python train.py --hidden_size=224 --n_experts=128 --vocab_size=32000 --norm="layernorm"
Below are experts of layer 5 (counted from 0) of a mixture-of-experts language model. Rows are named router (the router's row for the expert), gate (a neuron's input weights, with its number), up (a neuron's input weights, with its number) and show model dimensions 0-223. Each number is 128 + 32 x the weight over its row's rms, rounded and kept within 0 to 255. Numbers have three digits each.
Before each expert's rows: a language model's description of what the expert responds to. This comes from a sample of Wikipedia text that the model never trained on.

# expert 34
It responds to: The word the, mostly after prepositions (to the present day, in the western sector), plus possessives like its, his, their.
router:149096150186102152102123104110152134164085168123080079209164095071102097088158146145152169083108101181111108097119111176136131180170135110122087152102085140110078177177080146159082123085082092123114155156173127104093162105127087176114166105114097126164161156125112140165084166132095151151098156112089137109097122134148135105099129141165188168126120177103105090149138184179130095090138131110141187178161154135122146155153141161119162119101127184162105151079160194149168086056187194148104154156085142158153122134130142131178175098082085158110151067170091163104090148137156137105170110138123097102123124089167102172110143166127170089134111112104155133114073084112093160090171
gate2:139058157167088136132096135142112103142143115152081046213111100075161093104169150103175086106154091108115164145133189148122149134116088147102199154169175108168146150190209105151186089120181179119171171096120127100158090125138125126114113112112130125201139134117092166150076143135121160148144114151121153093143162090113090117136184143154144152162074161073110090171128129160172103136125093142138158113108131121129110210096144080140134095108157112125145147155138107124106097131136106108117144119085134133130186127176104059088112087064085136086120141143141142091166108142133119120154100161140098130133118138141119066199183159158109114155113161162077163162081069144116208108090
up2:122110133111077194086121089138107119101156123098152109096103144133115168095160159122148155079119079136157142117101084134115123115048084126134116140183137138136164121149107161112073107180121147139112104116145090160125153113143138205095083115177168172041113111119134149128151115149104113174142078128115129103148158094088130145084139122175116076163150117172131140180117090130117141111137188117160089085100117090146039124098107115171132142127105165131151136117136195113105166117130110146118161110187134202145131131137130146156080142174180149096120177113177094061079120200189074104118103155140157062099179127208137163080173086118141109138156140104094151176065099149191107134124
gate3:194141082091144086111113149108114117083119151161154118148166146104100183068118077075141120113123139100155131110149068183086099185130126103174035110129138165119097098107080115143134123180149139133107152079155163134099108126139098134175138167078084129127177139112118135161216131148212098162169095098104080123210109141146184107076178155149179134094154132160069136110142134117157163133137117151105125136092121117139137119139105125077140144127138103139133116084134152134096116124138190111137167051169087125117185086151126084125139153121137117121144157139115142108120095128107136190133153141161111137106136127130127178102154004093196176149146162135161100126136181080071112089146
up3:145168124123138138177143082111119138126098114195093123146140132088126157149099100098169179166067131147115134133189131072138095150149132178153179085129142113122142119087090073125107108120131065147105154098192157105130062157069121137083111119065129163109122166101173085164066133100107124139096162086155166175157117110124124121048161120113119126199108141098103144188113192083129078109143157145152121160122099113141112104137053115143105090149128113148189149167177161141137128081103122144141139096109196127228117119115143135136189127135149087076054100099115218070158104075130117163105113142152184078103123139148167090155144118140156101115116147121131121121161097159131145149149
gate4:087172167181115126114134137154142106094162174156086105182151092128120159160122101147100106174167121149115151165118119129108199163165101108100134103106133163124074155190140162096051100109182149084124118145087085149130086124183165132147125161154093134159151161083100124108115127090147096192082146156095176051160094144176206119163102143115082129096153137103118127129165107143119154092057131103125142104116154086166089097109138099146122112079205148131185092107143080104101121113170157091168076171098136109118038152143152121165164130069098113080118168094116158146146156113114097119144103127141104127142093123106168106161117129148131119107090151184147092132098178061144134062191
up4:183193100111166132118160117127119154142122146159098110115077149213143098119067080168165146135102109084101138093094157109131115114141093122156068134143049110163153151128139140100117143124051087110159107155108149181088105088109101106129144123122127180127091153135147111063104075142117093126164105171098144131086114157147131083116124127113112204076120168098158141102138151138154121123132096161153148040184033227141112136096163124102179106180084146127169079098099152147135107123144124193123110087170132129105162113149151158156170179099180125124165134190105098149157186107103103211103141157111137154137124142071132123133091097133158106097093155150131145135135142106075099134138
gate5:150086125092104134138117118196194044143128115136102128148182204136222152101117119113120109133152140130134173136081142121134164168154090164092136063090051135152137173167123121151099170147098131161200159089066135148111142137159151140136118162099141150149100125133073080108044088144074104117089153131115171152124119117123091142176130155096132159174180139194109083130159110182143153110119127165138122122123139119147203122125137067115143102078109115127075147089175087126107127079157170162104109137153100088147142118147107126123156140158117129096128078134121221101134187114104114174151144137117074224135067130122088117113144163144101120079135127109122114089153092112103131108098
up5:123123131139153120118110171120118119076092128167138104161071079188103175075138156168104099119085169080205119114073130103096092146111126153095128134117168171089084122139114151117121064102119132129178149072168084122113128146156123131152133178138101123169075097166098106136171133182170076107058099158146129163193155154154089150153127130185079068096111133139168133113096017109097154108108149162166160180134133111159122191116147077145114116127143093112139087173119092073121145141112064135148182118104158188069205117161136146121157114105133171127118124128140119130129184141099136140080067096134109084133137126114142133097156131117115107144110103150122189091164181148086159143175
gate6:141074106136099117135128107109115123132115115085119108203161168125120141128084125060114125110171204120122055099087107168126111155109228153159088113155118124121106170156126146127193127099149164099132164148129145123121149065104139135122145164151131162187158080094136129141179100107145128085136128099115106079158108129151134164205134065146224146154106110117174098107104042117107079065171163092189121157138120073148153184114167161077107121112159126076131148088102116090168094163157136149121166129143083140096129100126129143150132099088078096089113117127125136128114107162143115151145094116159088129183091116114132138122135212155131154155111170104091202144062131082088153142127
up6:145133167123079148155124143129124093106177140087135165185099165128116156175124161246183130144144045123157185087148172144125131089118094111130091141114116106142134096168099102168103099157187094082152128059191069135142149136106165132097143079068187153155127130089090177156123128139081148113142157159156142118062136152182053133076093116129124126134054141084201202115108129082130126086135117109129211093108099140096130057086170083157156099147130109178138094121138116071182136117195134091092144136142183112122139083100115143174131127124135143129136113134157143106138124094124137140113170111156123144115163125087151122147131150112118113136115149138081119075112096133161111102113
gate7:190101125149115096165118188130090121170109145147094071106162156156135131133162162168092100176088158102103136154124137139133153143153069169139119081163131144093143106072114050135146097180083158140120078152087103048144108073162136106184129099136115127157133156165057064148115145116169117117094138090116106136138094114076120145136116139092111081124166180113144127167111060121159105123188183143104165089104096122170093146139206134080148119075158141133084106156120117151091090118190122148174131119132070074152106135161107159182192155134130077093104063159144175086098164155074122136152120135157136184090146103104115127138134091153095075148132141115146154108191159165107113155149
up7:136126145088133118132128157170103151121147104175186165181161116146126161116119097139106167144161146064108126097154151081095102200117130061113131078153164115127144130139110077161082172121155101123113125125158164123125132059123187066112096096135088120163112124090148093132165087110115098151132119112070114093101130104121137145172090078115115119129162148143190128143141145057094151113148180147085140144101161161099126068105140146155063107085096055148141121129114102138153126235152187121138144134100095131142145141149137039157104214112154154138144163140199160100165174176160152105136079118094067133148149111109113180138152162083086107205086114144101122116139132155148123076144
gate8:139142112187107144096054168144070146113124095155080137137092149123099140124192068164066180100067109140118113073052151189170134110155110168161129178165092152115119163144122090125154116186134109126123126090135132119094156133111073118157129147157143236131118140105104114144204187094119150156111103078086098150135174124119097085204121119144129116133103128132133116164198128116109094086089066106115109139151178123138135099136106087082131116101164155153138197100105149083139172138123132131066091140130141176117078133129118132154098140138149171136162147132159128102133158180137148146161094071157166175130164134127127030117122117099104107086141122183159138148080060125121125145102
up8:098069110182134163067095123088089109138187122139147123138154105110102071167137109091137158138090124104150136143139154196127089048137096123091072145120146086088112103129133127096159064137123162103195138138171133117113171090149112132157115131166182135131128100173132173146138121091184123118154121140104118181146144158103174167179110150128143121146109111137115138135099135168097101083090158110129136127141093069138118148174137163037165129106116084067129172136161084113120124145187117074069094104172165117137140096159161130166055097087137151138151167141149131169181090105131059099107168157151193139130158159131079084114213159129114100107139188123088088100082148136141187119088
gate9:177199152146083154119119132126160116120121126112131104188177105097151111157143162133141173122105159188121073101173127108148122110102136146193122100114151162158132169147118118120129124124122185127146079094094128112084104043142122116110131088105113151086103147114086117155094132181106126209159120099161147137141187125119118043131088179065155148109122123093114149139174110115132126106128181127102148118181177141159159108134134167136167073072116120150131132139144109108100122067124096118111101111137166103204108158151101129143193138205115084075165086178086121097078193145149111083159108101172105112129133122146110135078203149116170128152159155100096137127104133038046151109164
up9:096075133105094110107171138115123129067145093131093168061085178110094107096138136117132119116106192147114131185128082090153137145185116117127115155113148172132139168130156114084137055136131146112137137123127127120161082143148132117131103163135120173082129146125153164113166144142169131145049107135120140124075162175073139174126105194117078111172112106130175089165064113130109142169081116106091158131146154112121097092066128105123189148159115103133159140067112176141129147123218096153127138166181128158097147121137080094193105159093108090182109124161107145089169117165150141120101160106091105131183122144118119108103110128131158090122024091133145174146206080188163133104050
gate10:122117128125088109147148146128119100115083080171154117193113178071101218093146185152168098164112146185116124156118187159174154104158101144134084188106097162129162091117131057156099116123122116123059106185103152185097159094138121141087047126093068158100147155090108095106087106113120095170160152141126153103101075159036151122093125122138157168151127086131149131187088157144156110095157102111116123098156120115156186124099145148201139134173167139113114174095105105150113099098144107141068133138074117167110076110131095140160109137107114159096113102125127145131180115176086160156137142099082122124073174143174144111085053164122155180113111135117090130134140166108159149170136
up10:125101084118064097071089108153128070124144091127165112160108156143120158109146158113171156057116124103080204135133169078101135091099149180114123149159133070171136105138155102141133094122118164125115144119161106175096104179114150081142135212110135114136159151082087144124092177170117148093182130143103088160117146218186146128131120137115126100178110133180147146152095162089117148192154148170117173111085152098074088124103106130117114117136166141118092128145144136164061135125038138137139166128134150077114061119117127137094106099102111085087153128137109166132146126226159109156188119115139134120164052100050127149138136116097084182111119163123101170111121121074141164126096
gate11:149125198087169121101111128140183119142096136147142125111099160133146188160128096166080149139084142149129172089106182154062160142095106173170138153111134160129131163189084108144101119147087146126104107161145123080104118094174110142088159165111109132097061093117120104115085159077133126141123142101082095165159121157099171049124096086084116119087110138143224180157137177095122162119127109119116142114159139114126161122125114131089114127154130138079192144154156120108174161108145073124122093175163106177095081232167133129113131114143138131123102051158187177145148125058072136086092113179126135162088142090106069140098091084112098116134095085130152118121082116114178149168164
up11:169062144121091119118158098106151118163048128120147138109123098082155177077114090161151173158140128159117094106144134072135156137129158128141133130160110150088148131144124134061116166126174108156140062085134138094149137070145090084171157118151081145137161107167127150138161134167095131128147175134174180078123144114135153193152155111204109120127127113138120113104131118171179134175092162076079164135179098114132197151132169135132110071140069121096155083200126090141119094119158204152154080166123174178061127147078119078075169175155127108115098112155142075123080125148059155095131151149090134109106140131146109149072145152183134176141110120139176138113208094127134137089125

# expert 56
It responds to: Occupation and team words in biographies and rosters: footballer, politician, first-team, MF, FW, GK, plus the article a before roles.
router:178116116156101152105105088105113116156111149108112108147169121107064128131126158133147179091090108144105115121125116183112102187156103099119092162068078153111099176143084165156091080122061105117084175183173108062082145112145104194114145126099135129150166158132103115178095146139106140164104186099073177112108156124130134104105126166162158172102124188117117094168082188157073057101121124101150152147142171116102124136182149170132184141113130177160119168087165142086163086084180151164095146152104136169142107133176175190161142078113089161073115100139093185061101126173125138103148111141147124175100119110154093142125164126138174085145099106094145121122064110129098168084153
gate2:205159097152082148158132151013085174150128142115118185157136139123072123162111149136140132112056135128078136118126132148134109075087108142143111098106087100118123197147195115147162097070105147173133117177190197101122100081095130160086131154086116220128115126127119126144086156145162143086140118114129152137095125148133111107106092167156066124165117119140126163125129182129119113122147112112109067096099167125159165134153163113127167152112112157108124122129077139098157105160132076113047090176108156111141098132194168166098108138102083131117135081144138083089103142181115186154160115104168132159153116116093136138081172153175158080137082151129080075149093096156106195131170
up2:094115130149125133160161143204127176123098174115176130090080143144157119101122132134111135142079123042162178131132152129141044108146138086093129143158132153115133099097148180110131140090081137151129068140156099162065145120172112103136152186134161197184121103171102075102111185115089188210109133211119125156073110057118124111133093105093129135088097146067118205148115116172117112094123095160129126114125134112144090176145123137092064145158115106144161144119140132149132068111066143079153128093128105138141122087072120164187183152182134131150094186126122094145046121121141121142133159145108101157073130141130138145081133122079104155137136130156134135126135072143107100125059
gate3:153122124141113157221096160104134131166087139172115137101103128123120180153138104131087189107065132090092145086161100110141061128120150157114130158187100151112110113112098178169132176137106160101122164122105124077116114095146149144122160198120180158133163091084171110142131088125135160194094157090137180141116085118185124164186157180144100096135096156104107149196111144128100094110151161182169120181088183128119140127118125217125131133156095170114091133133182138123086136143123143104112152064117108154091121090112102165116136084125106116070106074097144143086156079195104154143121169106204139144125147084101148087188123089173128036142104116135143132116115081108135156137083
up3:130078106119137085160151117144112096117174141135119125069106091121101102155096174085127129116155116108125122143152194147126089150161118174090065111108117125159119159088167160157199105104114150152091145115143099083207149153051139069142147138089131133103152105196099167183067161157208174154130154133126123194072146161088127093094129119080094126091149143135109128126106107140085120123122119129146129159097129149157079138119152113146105158145194144170091123079132115114083163103110100140069143168162126133176203091121134099099114101172084156060102114125157091104088192145152103122095102123159159107188133173083123149118192137107096105110078115130207134114081194152151126146103
gate4:115131087162102121151102146114132140093113144115096089153049093146098120203128112170105133179099130127165117110161141117135098142141157058122081078105130151130125135174139108149069086123095092162147129110095146127051142108123120151130129147141095155142130101111101109148077135123207122172133190081096144122176153102143122152153138120115169117145131116158162152103135085113067088125133098080141101142126162112152098100132157133105187171147082117156121137081218130093093157194084095113144096126160167181109152122173171230140097189122096156137172085119153171113112087099158107161092152134091118138061126048079097164182176159104176072157109133140144090108128121111146158166177
up4:075085199142179178106197147142107154178161054124091177157112134085103149102097141126110186128163167142105107117162073142190166115085110113144097131161113108198074142133082131132134106031137195089105072102145101103166102118157126065121130120104160121155110176150176147170135095102188095161151184090150067093120146154161092175177146112134159173116109120097136094102135083201154126071125180087116107122125124123160084168168174135114097106111103135095128133136098146099080093133112096161096124153125118102147104159158127113068198135107112125170103165103192165133088131148128082151099071135114162100140127143085115149139159133164122118147135109116115095142108100108126119132168
gate5:118133139100086097112125186083106114107127163083172175194076135133032126096106108126154155114148163183129136114109123159142124123158103122152115139099054113061178178073103178122108124074091132125155132125158149123155110113110154083087094119142149139131104127136117110091130104134164123112089155162100127173138153129099117098073091182159074181155084191147129123066096108082158101117089121111124125142099172107172137115122166107124144163114155158092097116066064128139108126101095146176165147175176140135124209149113146125152140069094140123147208159110155141125176138068129131209161111150157117138123131123135102099148159155112121139078098112129052130224118096137191151137160
up5:114135063135169142170131163157146119120173158082154140163090115073093185134085175103113120116111108109057130183096085180094126187117185146110118143118105089191167143177106178173070108104173088088175143100127201091178102168144085087110095169152143111118123099111127169126094121164135077149159187128105054148153154130118129162120098085116188100126146139115145160110111124116145141119103166141155071144129074152127093145154077142135094150142124131080098193134164082057117128132120134161105118124084105136176111131157161151149193073094150129124112122126159194095125126092105135071160106128167161101112109132095198091108094169144139150079137104131193080131130139152122126178137
gate6:134171133139075105169201147121120131153155124102129130179123131063077105134091064119120169172098104106104147159152116118137128152090113096082117153149095081139176128100127146135118145149143076125134098176197119061111082133137127149110086168076227202144089173143113119211149159140098095094162153113087064086122153130080144125163116127178114117128069149132148124133103168048076068108115174143098074109173181162162153143173164161120156125121109148173112158137144114102125114165079097180108153171136127106120128176167198160095139153116134136109124080104079103121130120105150151097145143124117122174163103157094133111115138088097143084155155174156141048135082095104139134133138
up6:086058131096143208105057186045136142126082152090116173171107116130136147124110091171120137120153106111159160090209114144116131119178128160072100155156087067115147148114155085092093135125115132089119098120101108164156117126160121117094110128119115152132124109125163112131126120122118118122198102195140109117109114171177170084120117155088147172094148095098117112163151101179100122149107146145128168155031162144133145134136131073130110139083142097051137081100110113132115116064116163192159175129114182101130159123152117125144150104168125153119114111181173165165093123162141040165147163076113134145119144099140116187207144062112136113107139134175129174096194084125129130158128
gate7:203107173105122087113121164116092117125127098155116146116093173115085081206116149117197085138113175095135106125100185058141131082120155107170131094154120126137077177125113146137124140116084077169132165111163124154087070123136124137097186164115120226135136151072107092102122186135134125193138153144106073203129128152158163162140077099145105099117077076109118157145109141090077158133086178124136118124112144154114102152068137150157122115149171186174131163142082095091126138111117099105182108083072109161150143159163182141114145126096097150150164149108152124090137075088163143088084095135142138128129069104129189157120135119145101058136136099099177161144094120177071126111104
up7:100169163141158141138147155123160173155081105140150155138070153158100065140095124175160134078213175102086136090126131132050123076150158130129162094072175186148126151074092129052115109133178118150144160116135131127142123132117105142153156130169107142098143156154145145126132100156126123178182116135120113123135161162139158120099112134176110118135135130088137048094109138094087147157110071101137122088149088102081100169102155128114128113159114155111132059066151119096183138133092152120127068200165101125151096173134120144127093156083167137119146107153122078122115083160125119148056065129134130212171096108153124162191116124099131146197079139126072063112101174127166136194119
gate8:178161152149094091147080114110130174179115173119085128100109112122060123127118155158118112143092140097123142135162104166178129125138080090172126121149108137149105117110136160130068135144141139093114155134157167109084091118109159157066136123075160118170146124042181122149101081132152128143128118095094162094169132185136177105117092160121116077151085098106153170127133170106141112127120131115124088133075120135130133134121123149173094184101112135128155148144090105074152140179137086144126088183107112255129082125122151150157126059118116105096141092040118185064145208147196150141095096096149088158192125146144134051160143154109136170138135155134132123118072129163101121083124
up8:131095134112070106088141125170107153153088115132071173165124122156065143135138116100153140153128117181062126084108146088127125086111105181110095141206128185128136179158115123102201138073125154114157102104148107100173118114104111089085113196114122140133108162155172129170081084123122139110123155113131122083128063113102137121135131119114100121153134117139079173100133101150126142115086169092148172187137141175114090146132123165143170072184119144125140143106044150192132131118159146086143121120186129124111182154086178124107185169138087152208126129113177053159169079145096111096117141215092186141129163159118138110106139107114168092099100166119177117078109097096189163153126
gate9:174106118131107094102168114075062136127088110147164146118079101114101144187134087121190073049122114198143096131087121146090221134190116108180071121100075136168138118120124128144144099147072122099103075111140155126109115106149088120124119177169134119107106172083108123208134086124118141116106168086120086096142142122164171094085155111089127118186111146146149073146088182117105118086185177123120147213078133164098131178150146141145090114120169098107106161117124098127102188146092163152132091139146116122154144130150136142090119134151103147092190180136132152129165090174091161139111155112090112202103133135091180103110123163157143108172096116099121127121092129174163147143204
up9:134144102172124168118106129109090093117147122092127112116112125119165080152162141154132120083116120177091170117060176095129120139144085170102111150134128123120128145145176118103051088111177155136122082152070152191156150104139100163150072114096114078078129146151096094183155082169101093133108108110148160137137164134105083096151156095175130157063129115089129137150124153088125093187087142119130106154156137127140082118196083105127136123128163135095103061211149099162140128116164155060122135184158092082144087128191148100088129062120105179062196155082145089161177144117121088027146115113172176160128149129150143146121102151194124099149137093118116138176124165167135141120109
gate10:207146115130121115152132146129097104192128187126174120149115154067082108166146114083151168115065112132114152146091150118147116111109091121097097129131107154141157126108187132145185086098115147145085124162168112103132140145074096159102140169159138180133123116080127120167106037103162118089068201153115101125157104157150121108091114167125088152123098177164107158146069169108152097111086076153129121193084147117160123160153165136191153131143116142125110149104181111115114146137081058125091118125098112145108113088161157181126114143137131131111124098049193112090126129163127115160160045122145197172124156123067142117106178094097099065090096181136110083171104097121101157108183
up10:134141145134091191204136105086169176107186155110099135232115117111169130100116129119133171152146103095106135119134183125137174110136114146104131132136099152092058139171123112133114103063087171148137082119113088112137143119115144100102142165131132119113078125126112112116121097117132131148092096112145158112103176171183141104082101156183099128160077146158166084097169129087090153121096129138065097172125162143135184133156182077122114105134129143175163090131083119040152124106155091115118099130133113071173062159094132181127093146176112123115120154172150087105073128086141144133147150053141106118147165172150128145095114124203082104152122162160162090210155159138126163207161
gate11:180153132124105156093129123114075074106091143125184102146157160131114131116069130172126120117181146136173128127098131125145101137154126144158079133105150073145164113093104135163140079122132131068108113117125112179075112177110121169154079154094099162121099160094106101153093107132133109128118163165067076154090102086094195155100129115132126114137095139080081152208141158138066175118140109080154078152106148106107149125092162133176164150106093146123095116138151151097127158093079143105096146158139141135136045171123145191157115064112159135131112125095135197074157112129187169189185160126099178169103143109142124101174122103121137101131174215195140091175055078123157124130167
up11:174149078107138196123171120101167083115111159123127129101119119164138113208091095100113151153153167137097151166096141126063112135100156150143128122190197109132135163112143146105123096149159109183091126126142177189135123048119199115113071173088102126161101132088123173190115138157156075101099121061123117134149152137142175110123162182080142112129119139176142113128057096096142137127160098085162101131131131071107122172061133125135124128117156092106144185123137131083151126142125077142118119133103114114132050154131129111170154118135134070088115142127161169116142156115149124090096066084114056127167067112146106160094120150185128134111136122172164163115096158155136182010130

# expert 27
It responds to: The word the or a after a preposition, especially in time phrases like by the end, by the time, under the.
router:154113129150111141115129090151121118160083145111059097185157082104079115128154136092171178079076133186140153095120098113129105139139132102108096146119104186122091151158104156133119137066148095116132170159159153102089124108157071162106113153084084149172179148145098128151078134140133172141095178121079164101105152150117092140086132160152173155117128186127080088111116159151131090102129136086136172158143103115138147143153124166107153064102157186163108153106165191141151082095199203119112194116104165151168145134122164122158183108072094180056084072113131125114109106173105104096162079114142121175126091112166103144107077132175147120140103078086151170128107145111067203099140
gate1:116102098137095056170143072128117165157145129123119161107062067145118121098118109108155087088146174157104117090096169148115155115134143114101072104164121119119131108169073133109137146124163114164061144149128154072133168115099134192136118127118122142157142084121118192099112098091178098153079140117089140118080090179125115047125103180095158114156114128188149131093108135129081077169202078091135178189174169129179106122162104145109127069132163126114137122154109111166078128117140117117116123095152112167145108140120154085172164071176099140152188087152101141115197062142130130121173075112090128036152118128167122167135128144111145130094111178094162169117126171144130197165155
up1:113115087106071133052190119117105104053124158162145118104182127055082116125101129094109130100127129092130081168104118130147121165118127117104116149132140157117126164075170174130104140155120156158118194124118110161157168114130153113162142149166180099145090114087098115172129117051130121083149133085094146120121204186151107175082112145111166069118128155087127148151163179083174114084117130139136079149132125112147086153162172136144094112129117140156151111065115118113179107136056124106093069133175133154105060067097108173098122142178132141183106163088123146202154153155152091184111159180202150109118160207106114112137134116135082137150128104121129064138115172121158159123100
gate2:105104177131115126121140117140164107190129132126117138142100105126150189136132113134135202166134114104090136137099123116130094140091186146111162094098106104159170108182132149139167145109196144152104129112122070128134087092153090165075143110107143207080181182089106176146068116178166176142093072156123097139069149147083162132092132153181144126081056152128126118075147094154097115079093066122133132152191131144097125173181082107149179103105181167083152160098107095149110185108152090085118177119076134140086147136107126055122135118124087145149127088139166075116214138088086159080149098114112106157163176103177109147105147121143140105126134121108164140132155094133058114140129
up2:072113142144178113106167134110185203130143066101065072110184128127129081129133133115072131145168102140162077151131066122174057139146155162076135119164154123084157138115090126140116105127136181113130162111169123166110157131104086116102157135176105096136084129133069151132203160121079121150121141119149129185114164208084054164086099130178176112126146072137155135126091081160132134109140110127156168073148134125111179105137159136141112105139150132127153137172112124117110098099101107111089132125141067123147188109106151203126103110105135125122115138155153104081089126095176183062112143081137139112035157109122136160082155102139156112126108191074149097147122188146084130179126
gate3:133112138068099122122156068154111107164092110158094152173103070107110172093139177137116143115125110124124160078113186189141074101100098054080099148138125145175170185170129177148129171163085139144161118135187170089147187120098155153153123071124101116114122111132147119144130178135142161087176097115136144135146113137102154087141147090112124100096117106093103076133191116130106084079126135137146142100121112113114097161170181126084151103155125179148116132130192142171099145126182131111123101132119151216113110092055147132171198157111094143145089139098101096105134132200156110132119084125061152134070108142167144098124162155159146165109081110121214181063129141166107098181148
up3:106085187080130150117129189127152173117118104138144113101190163103044130145179199147099122090167106091136123160113166123109137143143163096128143122147164129101103075123110114141102062149119142111122097123099107144084128151119151082168146119180143118119114150148141103180078123091153116113156100177098123115144134177104188118108107009179135151167133108088198130131118127084088148091114121203167186152151167099165081117151162116116128142143085142151171028144101084135139146134118160156138096125141134171093141141071139100094129070156137121145118120181116126140112158113093114088134094139086136075120160164132054166159147132134118209122096133197113138148061147135119076137147
gate4:137169109170097156186080133123094077145100155084065154239097091133089149132123170132141099121089186186206178180058116153122128188107080117156102167158136148178125107129126115076153107138082090144135104178208114091100075124129112146117112135113122164143165117104098108100095135138108133132107174125154108088150124153099121130145088122137128115107104127119083130166178169120125113123140148124197130154110136080134192120138095096085114106082110148140150129136145172137126181181204122120086170188115164097157127145154121160115133058114102110085135093114082098115115054156143101092159127118148124181143087072137156101149105124190118144192141146178111158123099083119094143134131
up4:131101132163088194166133100085163134117194215125125142122169079101114172094123168150119119166159090132111123132146138126158051111152138111122086088118131121107199112146092111158133096118106166129082153107086100151106126189126091130100099161135139134192090159154183124135109138167117157094145166133114123110143079087131120134176132117122113140111098139101124142191070101122150165142076059087137146133129124211154164160106170117141164104090121150105101150103135115161121162144109100090115141172136147150096049078134123120065134118135150059132149137136139110094091180166089096157104113161137164194118149137076174102186233077095093140095215101150125127130112133076103127123149
gate5:049059094214177092118102138146078125103096096153114129139170082114153186185132114152148120114123145159051122123117103168170118157121162135169078117107157150122134184178143140159115139122120119169116097071105144115123160149132109128151099095157117114169131188137083076140069130138106069089145111130130164154108105132112114120161186151091149115126097159156131111164123200116125127142139111092113090148153156139136113194103140147074120116099127136118150168150084091123118128126186145179120116154200156131184110070156084122126119203119074102128085108082132064110165161129173098146135165151114120191113052164155149159197150104127134104126164127122096085067144109122109150044136
up5:150111161131140109136151172138084181148131117086122130174115081109128153188125129146135152053071092119118123132197099114086157136104132130105111122108144179156193126114181143106113079131142170145158125089087061115114089112099121064112113163184118166184107100076127081154071119132142172088164177166097103173112050114098166084182180102126108146159188191145130143134124175120127162080133119129195119112143140154127179115144183154171125249140105143152110091142118141126166137121135143119128083123155141118134089182153144172077126155123109140139084142131151080124124076102119078110129110097167130165141129114108089127137152112192093115055102150172074135129174146129112145083141
gate6:141095107095147161136126077168122127147145107161095173178119107144082110156156121053142166088112118066157134174082140146129081094105189126205145182149092123101125148127099132157072163172105108184123192148141173089122147148162085111133101117102163104167088098089119166132069169141179184088084139098118163143153138186134132100135081175138188117176104149180116141141120165128085127156134112100128144136167157107176091150128106102134127083099094127163085134144184039080131126172092091158114141095084116171141133164161101109114133070059168062098128160119129162128134156116140146120160090110149147135098107179158123174115168127153080119150154164081151174156134090095129175147088
up6:116145135150103107135180145172104096083166124155209074120082160158131090206130141106137158131100147094142134136111118149146122179177138078073133134104143147154112109167073154138081120114095103104066072137160125145129192130145086106113123182095150101091089159118161197104218158134114092201139143126136126148154121101189139172092073151147169101168177102081116156102136092175149128123150100183164106180122139171116078137060091135057099062161135105069087108076161101167137157121115121118090142147155162169094112194119143130135099083101098168094110131138138104115124114128121156093140132173129115107133181141129110139098117133072141184187093133144086123095136115117153079117118
gate7:160108115174114114119147139073140119151133145138060128121130117130123158141103114101137132136122131120139153160064081102075080101141115128139134048139151138154157129099161171130157156125080106093101133113140133161142129101155150100075107136072045183132154180071079165102136086141137161099065122128123094102132109083102174170152158160120154151119143183130157135141141215148077075116043132141131156124144142141124091122108125120129159106113100083136140152104190171137041112085147174050140146202135091169194184135168166083114134159167062158091077117153148137157163112117112135145098140037164107124134151087155109151128099171137175139133156111138141138141157174164101188130115
up7:114188134102123102111112126118156089109185139108106151102083090086159095067171134078157143072155139077169146106102157141118141119116157138098143130144132092172066121087131135107146121088183116126160129113167159177063122145175151159106078098107133233135163164159155200116118101212126149155128170104162115121093151127157132063142121131127124134133057139119098126112146110125118103129166126154091164098142137134121130075126112156070156131130120105140115141111131138152162124105166171124067124137166159086150160151079104128039126179122129103147183103152154163095109198085150141138171095128109065175177072090171103081178172126155139110122157175069134115063152104118157105080131
gate8:153050091088142132113161123139148078128114196138123089127093145131163173124100180121107115170181132170162107127152122083136110139074144143108123074083098154117119146104102171121137152125124175132088133136164116126077092111148211196174142096111124090188151165153133099134129135109156107069151177191116159123099164080134093091139144122066104116150153143103131169087111113118164075118117114079123160107161085135134130136040136121116195173139169165153051097090162105136108140105189143143079191141112072161135131126109161128194051096097124128096174129151153151068136155155106084134151118113175167135100118057164115138086083106115083183107157120153107118161127139119129124136168
up8:127119121093111126145120158178140118141112135107131150098086151105128112125119119122133108123121113153110106188131157122135118105107058159144140118110177089095217127113131101107165139174141149152143123136112150138075115084109134156110134085170076129088141154082113131203131136118154169138144155133117148118203203085078024098124137121164123095126139128075150148137145111100133206101087155128108104159152080098116110206212143095123121104112153111114175158092167142101160168112135043151105140163107155105136076121143137075148113166071161130080090168115194051192097117184093163112133088108119194098127143143128165151100127109104090131088100128092132082120062100170095142098110
gate9:114090138098113117087144065096151160145095107108136151169136076134175124131100135114173155136106164123114125093118148136080096089093138155117120112113124202110107078190093107145171140145155079102167191119167140072140121087125118131156152131109069208149168055128158160116144115076167126156204100137088126123109120160106130129147097158090201126107161118123150145094115125140135123113145162127157102142131124120123076217144158060170134168155145136092158094098117154179146098101162151130097206062152189117107100177086119123163085138166112079086124092114133100175149140127130176125098122073158124109164068111162107179168041146130141144121153061107161092073131149145118142134136
up9:125119138053210187099113139083132139132072122099128101137125146149101170160122115122131117101068121072201159145130129099083165105125102142137176155094094131098183176168121087154097106138053081065209076149094150132183168134147112155145119105146115125107102154138100099050157134196069103118139140175135103110155090125150143123086126120153138101173107091123145155151140112133164114097076109142159108125110123115140123145139125141157101130101115095089138121162133114101110163073098123156058077113129094214129109133183126213126098104119143132149096172147140136121115137122158153121087120178070139108160147101092068166154146129157153099131109200194132121214108117163121137101084
gate10:129163123155099086125112125135159112152141141124074160175123060100093098167162084061162151150098192096153127098159139148131066143075110085130099154091082149120166129121118131113159128100205147142112130087110148094148100088122087153120175145103138125124159108068126145062145125176176132116091158187099088129107165146137136083140153163124159131106136141159131128086130147083107083083095150065199131182126147091100155126147136048179165074068153137111100122127122124109113140110200146081167172151109145115117142108186131080160098139088069101128159154127089102155205110158143153150126077116092167154113173137125102123082167094172112147173173079141170182123149137115101186100111
up10:175095120076086116102173167115132200080138138094140190101109120160155198087113093151113118170100162170112109190117176185141125123191132165123114156125099095138098110122142103103118135125118156122109076147121148134090073123112139207074151171129136111080114186171127085069126074165169110082113171140121108180119074141091181161143075108102129097187104081118136134140145139103079099126127092159102119134148163167101130052161089140125124149142114071106141129048094142170129097101093141171114156122099123132089109105139097150123158143132092143182185118169081135116135134092186113106108134215085165149128155165150162152159125120127153168152103158081154110077106066143138133115165